config.yaml
balance_loss: 0.00525
n_head: 2
norm_eps: 1e-06
attn_scale: 0.125
init_std_up: 0.0442
init_std_down: 0.00942
optimizer: "cautious_adamw"
beta2: 0.98
lr_head: 0.00932
grad_clip: 0.5
final_lr_fraction: 0.0
batch_tokens: [65536, 131072, 262144]
doc_mask: false
z_loss: 1e-05
steps: 5125
Below are experts of layer 6 (counted from 0) of a mixture-of-experts language model. Rows are named router (the router's row for the expert), down (a neuron's output weights, with its number) and show model dimensions 0-127. Each number is 128 + 24 x the weight over its row's rms, rounded and kept within 0 to 255. Numbers have three digits each.
After each expert's rows: a language model's description of what the expert responds to. This comes from a sample of Wikipedia text that the model never trained on.

# expert 50
router:154169128115147164117109102127105086097125101101144123135097146148131116103159093155121155142183124159133157101124114174131086128140109142153135113152131109131117148145120150154131146139097136168094152152132114165159120135099147096130110134123111087120154106153081168076104122102114163111142132122131111133096151145189099137115130090165116111145164183113150107138135118112138166122111
down0:143133122086172150142154127111126151108120111097130143111153133133102136132154144177131096122123145117173155112097126142109147147122123115152170120201078158123137173097117146106136124120080142109143115102099077120165071122087107165124132091140128124126129100169131089135130109172121100150124131117130170126148138122139109098080126117135135126136112079148126104141136121150165114158114
down1:172108123164121093144104131109098132136125134172132152157137159141115152125122109168134122129144121117084134157141124134056117116147143147123132123089144115112136129077169165105127153177115094130122139123119113128191160143105121085149115143131157146108113106147111110157144112102095117077163093114151125139139080131147098111159133107115163140074117129121162137123176127104128134124099
down2:123143117146127105125139095112088110141130120156140157141144138126118139089125115092127163140099120167130149119078145149104171069108140140125133143129150104144115141104146136082104127088103128123127175117189104112096127123139117132114161157122081157096126128155146109156142073148174145137119156142137136094173120138098180151104090098114144138102129133128109182131165139136114119106115
down3:143140106109157111135131126120105122120131163121090166123136120160142118135147124107105162145115080137098099093181080129149116151173132117113103129150086136122137126116170116107122105130098107114134175118102139162126156139142141155119158114151111169096170098194113101103131169136133100149152086150142115134116123140105114117108153140082136140126136113160153168109070096144136144140101
down4:108122075143123139105096094117144143112142141112116145147127098084086132140143137170143116115121111144132128131137119146135114149133144113102152126180109113139120149155113141141150115112110167149127119099146152143136129114134088154128138103138111082117092181130140116140156099139147122105175126147111166116114134170147201143070101134127136110120100133105151142087085176144124127064162
It responds to: ra/ru pieces and punctuation. Middle pieces like ra, ru, ir, ro, udi inside words and names (Bunc-ra-na, Feb-ru-ary, sc-ru-b), plus apostrophes, periods and line breaks.

# expert 39
router:153105125147136119136131061149147199137133140149125145107122153106136110140084117173167139157119136129104095150154126137140097157138143135139146102111075113101120134114128141158165116153177053130123121158128129149153131153110096146085095121108132134126141109140124144095146138135138116189136105130121161155128106175112130114121127109127132124102183139126135130117094132088127133103175
down0:139149132128186110125161134159100147140130090155113110083089121160106053141145131100139131135141137117115143199112154093115118152083113097157132102139120101099124142167156133164108156136150106116112141162129150172152087139144147085124131125135118117125108128148094124111136143112109153149130109124170134090096112157137117128155117090137131141116104183121116149157106114103126131120096
down1:103141106113081110119116160109115112185102125128171144169095120103091121146114100172116155127140063114106113151146134098152143132144120162111151144103105136113090112173128128127112114165134127155129096133172096171135132113124117160146125097105104142140129111204139095150158129116166114118091104124132139136125106104111098150094131118115135126141113140157172177150143122126112111140147
down2:129105093102127135116137150202132146138183183136135119120106095126138096139103105130153149145149181161123110136145131101109147143149139108158132142153118111104141122145116096158114138109166112149099121129104122113110134141172170135103133133110127117101112109152199130098122145145104168132144115124114100083116088093105093173131075142116110130140119118108121133084146144133084128140107
down3:108143119083108106115145118147157103117114069154098118140144128138145147107151087115141104153173166127143101133150163155162157156087135123121139116079190153125136127104129145148146177110144130140128123139133112125121139166126109118170156117115113099134142128116123139113111087131097134120127162148127113127162103159097084111136108173159108105198135104123078089124110115116155127139111
down4:138100094119099114138149148140153105149171119079098114096152123140144121128167118124167119119137091077149153135116129102136140133129126070156136117144161099121146115175184115135117108149137139124099148165158126122136120129131123111136098126133134126155056142056140174115089129132158138117105135113137116148080085120163128141155095120118113116119140176109129138127136159154158128118110
It responds to: Word-initial D/N/T pieces. Word beginnings starting with capital D, N, T or Mo, above all No. in table headers, plus pro-duc-ed, Now, Durham.

# expert 34
router:144162129129152085137105101114114121131142083139117159123141123089141136108110141147130142119129138073136108147155142082155118122086136171121128095141126126089128141141128151091174156110119123111113145133136125151148115148104133110128071133109158159125107114153104158153156106132121124146120158144172165149111141152191130097085152125073143092100146098108142139102171109137139102172157
down0:123170125115104132126140141147098115084151124116138136084114185142166077126121137133144127166135070121114149141188069101135131115155153119123153163126122135110144143108120141138141136132165112142147116139097149116128112094145143152081133132141143123118168108137171139100110103148158135121094102084145108136134129115123109097187106139072094107163127132138137130183153130095129116122117
down1:184163139124129125126104159111120157123176112143134151144125138115093136100120073130149122121128137144149075141130120110107111130075143118163102153102148175151102168135140129142101106151130140137165157063067125120102118123087118163157100143148097165136148123107113152108123098160117112138126157118142152116092103131083134121130144175116111099130094158112121148136138127133147143150160
down2:145144093107137117124134119128119136099121117130148112085124131118151137125117144128116111097129146129153086157091124103100145092086190110090150147121156121157166115112128119167159188103123125136119130111163081097148111106137124110131161143161137120101107133140191186068123164152121140106154148158135176141115130135099118098090146102116125132131123105173134148116154094130113114128131
down3:102133108108115100110094131115093118095128123101108147107148179146139128132120130129112161156102132122130130109138111102105146116148113086149152131153090117109154095092138156113139150211153087155102129111145116201159129147116128097129112113100174113123129109126155117150151161116162176102149126098122145167130098085142108151148140098115108110155143126156115161121147140129123138109085
down4:145187137102080129117156168138125140123115177125137122128138114129085092130153133113142148153108149080154101135108133089164086124144096131082142155092164154118115123101093109097099170134133134195146126132155112104155159117174097153133082127168128124093108125123140150131080107128107145127146125145117092156135131131086133125101136145135125137135153124137128157134144103115089157122144
It responds to: Capitalized word openings. First piece of a capitalized name or word after the, of, a comma or pipe, such as Ma, Ro, Le, Bar(racks), Win(e).

# expert 57
router:140135149131141168135108114136126155121142142157120150139132151127123134144131126163125141133123115147110106151150097132158129121138097084173152158127102148064095175117102136123105121116155162116111158115166112130121145189146126111070160152153125139102088118123117105117122120124117149140092153151114143104147135138102146152087129157138147139174115192119131150111132166179105077082124
down0:102132098128107129122109151142178122098115129086111137149095125172141133132110097145103099095151127152084107121144161172153134123100163131108133076127132134134162101118126144121139178134135083136134132140178154160157121121107106159153123096178124113126122128161104115153139085132143151151140168120110119155131140105122083142126122146149102142103165119087113110163103180140099082130108
down1:157161112139102134107137170135121170150120112142130086087107139121120124102130149120121124124126118089124127118130143105155154109127164147097155121125143068165144093127175122118120149155112152133178114134123138110127148131115128117133118137079127147118130170116148157130091162098147135105165103095118096149128100163149120170150122164123172124131142104106092111185086097064108142098129
down2:114075102163184164128149149128113119158131126160136119153089118149148120082134151127108102104111105155150122121121138138118135161103176146119121103143078108138126078146080105174101126145129170116115097159115123175105135122137142166110110092128153148132116153150123136103103114142100110140143153099130126081125165171127139139145119142112095105124146142167070142102147121135148096123120
down3:106114111141113120112141088120126074136104070096110125120154162153116138068119143144112112121142172144126076113142124143155149125145117187167167138126118148139141140145159167142118147151122101111119142137133120161114132095115126099147088139110094127126155109133093129163092092169112164131173127117129110160129109116122130140148136078153173083096109135123129162130128095163131153140112
down4:129121116147089170126142114145156118153131113155142124119105114118192133129107139131184115102066131131157117132094142160131149088072097138126132151090128131157148113096126118114168128138116106130132111135112127123087108121102110158103185108136141133151179108136157128149133115163160125147095123123107133101158125110162156123122098117104136137119113160111120102137154118172129167055127
It responds to: Open syllables mid-word. Consonant-vowel syllable pieces after a word's first part, such as deter-i-orating, co-lo-nial, de-li-very, exp-lo-sion, ma-ga-zine.

# expert 53
router:130124099107144137104071148114124085103135135119138137141150148147132125133111161108130135117127105132140105113131148128144078121102103130141112119191067070132127138144155106100137109144123159132107125096159137178119124140155154157125154120147105117139112100176126178150112079110122147109089155120128146118110113128132114182086106070125159155102150090092134141131162148152133144119122
down0:128118151130122092144125132128104129133127147095145189156147114144118163087131116127131117108133173132121123112088148114117142122138127139132165164126130136117122085177148152132175179081120116180136167124105093084112130094136135156061131112136110113119142137097109141117122119114113181139089100115115117146131143123115169090120122186140093154122085145128075146122127138101129115131122
down1:151135128091118125132174149139145147139116139152097176138116101119145148157157117184134143150134150104134124105090149086101122169141138128114160128092137155132115145170116149128090133145135132163090107141120103112044128170114165107104122089119118155111105136138103104133104081118150161116151105126139090118154149112122183142100122158104150139112123130118100118101103133140100135110165
down2:116109137142102117163128133139107127113162167138150140114122112151122120094121110152157114106137135169134167112098146108116140187139142116078089117091103141144183124098114090161114127164142115124141145120109171124090139109107157097155171159097128097100154092136104118122109169145111114154118138149145115127167107123119127128113175123103113133123143088151161096142132164147070123134087
down3:128111142125111124124109135162154089150124116094101130141116102150160150102139109165164123136134114150121144148055119084110091115137109125085139147138176104112115171144126149107127158139151107111138165130124120116085139105130120156119146112102155131139129147131093093173174124140134128142164110150131176181127150140107129113134106106122134132097140152042135118135149138108082153135111
down4:116172136123186143130101104177135101110168123142129141096141138155152107144102176117213161133124116096153104142146099117149101160122120163137173112096148153123125118122161109154142119106101114136124124114138129129099127104089139115123146099131175167148082154093144130133098106153095144106132147117122153142106133089106098161113148101132098167120118127101141113105112136103114145121153
It responds to: Syllables in foreign names. ra, la, al, ro, li, ha syllables inside place and personal names, often Slavic, South Asian or Middle Eastern, such as Ukraine, Bangladesh, Israeli.

# expert 9
router:130139137113096139096157163099130135115112136143143106143157153130126170128159075112132167186155119133114145157104115119065145121134106079128109133151143128110131084137157083150160164106102123131124121151112124134173171145110101119144147092115098094113173116165084126114165104148131111150152123123101152134153144142136127114152133139128095109136138126099159151100084155094148150125095
down0:153154177098141137129105145140121111142126152117103111150107127086158121086094145102103131118153171102122106158112167122112124129111112140153098162145132099135165132135147129118126148085125145192068096120113095133092143081107185120080126161120126105180106136133181138129120119106131125121100096138138117150125109104131127131151097105138128113118142135135105171157149165169116123120115
down1:091121134079189096120156129113157119132107132096140144143083112119113090136142163102092146128136185138102123115107100133165138179110094147126128149107111147112118142092071134165165116125118133124134171120114144144161100139145168126140144115119103162138127132152132120140078160114143133103150181147137110134149148125126144102138121146108120114087127167139132069116136115123126101146081
down2:128153090158163143154166157151141151113122125156084112109133126139098140139107127128099123133165147069116131111143143137139099120104129137099132124120144133175129114070146155134130135078139103133065158120127082130138123128113129135147105118140180118114135166151140130102149114086077142151120083137151118074128117148111087157109182126153166125133130152145141135130152119117101126093093
down3:132136118153117094109113151113169136164141128145129106111144153124114161108118117070125152105147150138108100100160125131122144128111163144122135120108178133160098108165085115104126125118129113092159113123062122133129113111118148178085128168147101121181133110127134121141094115149132173139112118153136177147112164117138139117086141076124165145148099139097106097152122132140170117086135
down4:123130167124116150122140126134098146121126107151162173136164118117145111114122113087094116108127101120149121151150139144120113122119132141135121110123185147125141142095123158119174115144162141192122127164139117122132110135106119110090080123117126129079120125137173052131135123084135146114091091081185138136119160155150112130124106145103131123116121114125181124144108130106143133076180
It responds to: Mid-word consonant syllables. Syllable pieces inside names and words after an opening consonant, such as McC-ull-och, Co-ug-ar, P-ant-hers, Mac-Do-ug-all.

# expert 46
router:082119135124120117133154161179136116111119144157129106101175146083159165142173135106178153143137142130135134119115152130131136129149139086134157103149132115157189137111119105106138158118136125112144143112121101100155152122131128157139122132089119105100158114180135110110134057105096130146121091120102116104139099119132096143123106159163129153150118105172178099149123131127164111115088
down0:146122149034130138131137115124142124139123129121112171142101111122104121110141113164133170134101109110129123118137134150097146109105119123143100145106132106120127170132094122132130149167159102139086134091127168062167172134155109120126127111128122157125129150170147181174112126101142125160099115104133154077137133140140181129129108145128149066110090138118138131136136129139127109098152
down1:162121113095131140131133110128100100171150125103120159133119116139119108078164145146104090061149133154119135109137111106137139101125129131147117134146142114155084166131123173118126104107104112143122115123110093136107154102099144176156139185099098162154133087121140130094149159124138159155119154144122143104115146153115156179116089111146158097145099121102082160148167122123095118131148
down2:163154151108110152111141118122151186051138166147109144095145104152147125146092127116116117094154150133137144116136111118122117090164158124157119100104189121156083156106134088162114092138159147098132151103109145126116110148076120118114111149117088113081112151127192123140129165134094129114096124161140152109159131097117137154123147125134148147150138117132095130109122126123130134143111
down3:128161086110149131153140131163152069139114135120096112144129098121176145118100118180141115092116133105098174114166115133134150136067153167148128139102087136106133124160108139141121124155070157169096145153101136126152112154151145138110078097114137126119126170092150112149134141116127136158084139127112123163171147117122127144128102128122110122183129161104114088111122138122128114122139
down4:106138153190146146109160122124114147121120114134131129151111104158124116119138077099100102086132151133097161124125115092125114161138158130134145092141087142127101086131146156116174166142128121128117117123109104146115147168130115115163137124164156152123116170130108148097175157136119132115129069116129150084114084151159162097138198110126093122124123138145117135120103151115102165128094
It responds to: Consonant-cluster word endings. Word-final or mid-word consonant pieces like ch, et, ot, x, k, mon (hatchet, Stellenbosch, synchronous, technically).

# expert 8
router:154124142138125114102068128125096102126118138200128134120122129090155093099126115109117084112144123097149148141112106144138092144129103151143131147141141142111161138129092135158140115130159119145130132163128108114118128097088100132111120152112136141109078131138134096175189111157100156160113097150145167157110068106131100122089121168095149112118166121108151145112170130127162109120115
down0:151116087144129157099097110113113129110146135120145188147119121132139152121113154158109133158123122134132111158110137154169117113137105136164114105085122155152133156156144134135128135151107143120178052102140132074088097086165140133119143128100150108126105132129109159099106102178127147085140167108138152122088076161134122152116131109137136162132127132155105148118149096154087116141128
down1:158137156118142099136107164112143152147146123182114123121121110111140130089104104156130141130100069149104122125121159150129119106072153125130121146120135150142141123149109105137121160124152119157101148146122109162160124117123074138146128155164120131112138101119111120126107095131105160093161099117083137136180182108072142078081120126136168085130176139101144105141122157116141110118133
down2:095109126167132160138135128113095108122125155140109132099126172130088169129121143089153129144142116092129130132115108158148138131096159148132144107140090127077131148166096128132113123161133118136167097134085139121142134123123119056112109142152112062161116139132135104151122188110107109124120120106134109143146144167130135154091117170178160088116115166115109117168143148111162124127150
down3:114105130167104107132148128101108136127150123124105140131132170183133126104144081168114103164087074143112124127137147134130132145140084150121097130160111106095125175084165132102137132165114129143057171113125077138139151134139147134140131145104147114119159125124147125152094139097156125174162106124124124123146182131130131099112142118109147135128135138150123120121125128098121090180074
down4:152099153149122121115128081144107090187123130127093108165120133120111100116097147097088122141132123149133120092124099148107100109134146115134167103157168122109143129128098126130105096129141148110103114146143084110148109180181107120175116132128118139112159118085108140164106132117106111158129104136135149129125145122146169119139092118177190145123101159141134175127158169123166116104129
It responds to: Articles and initial capitals. Articles the, a, an, The and word-initial capital letters starting a name or line, such as A-ustralian, A-ug, H-asakah.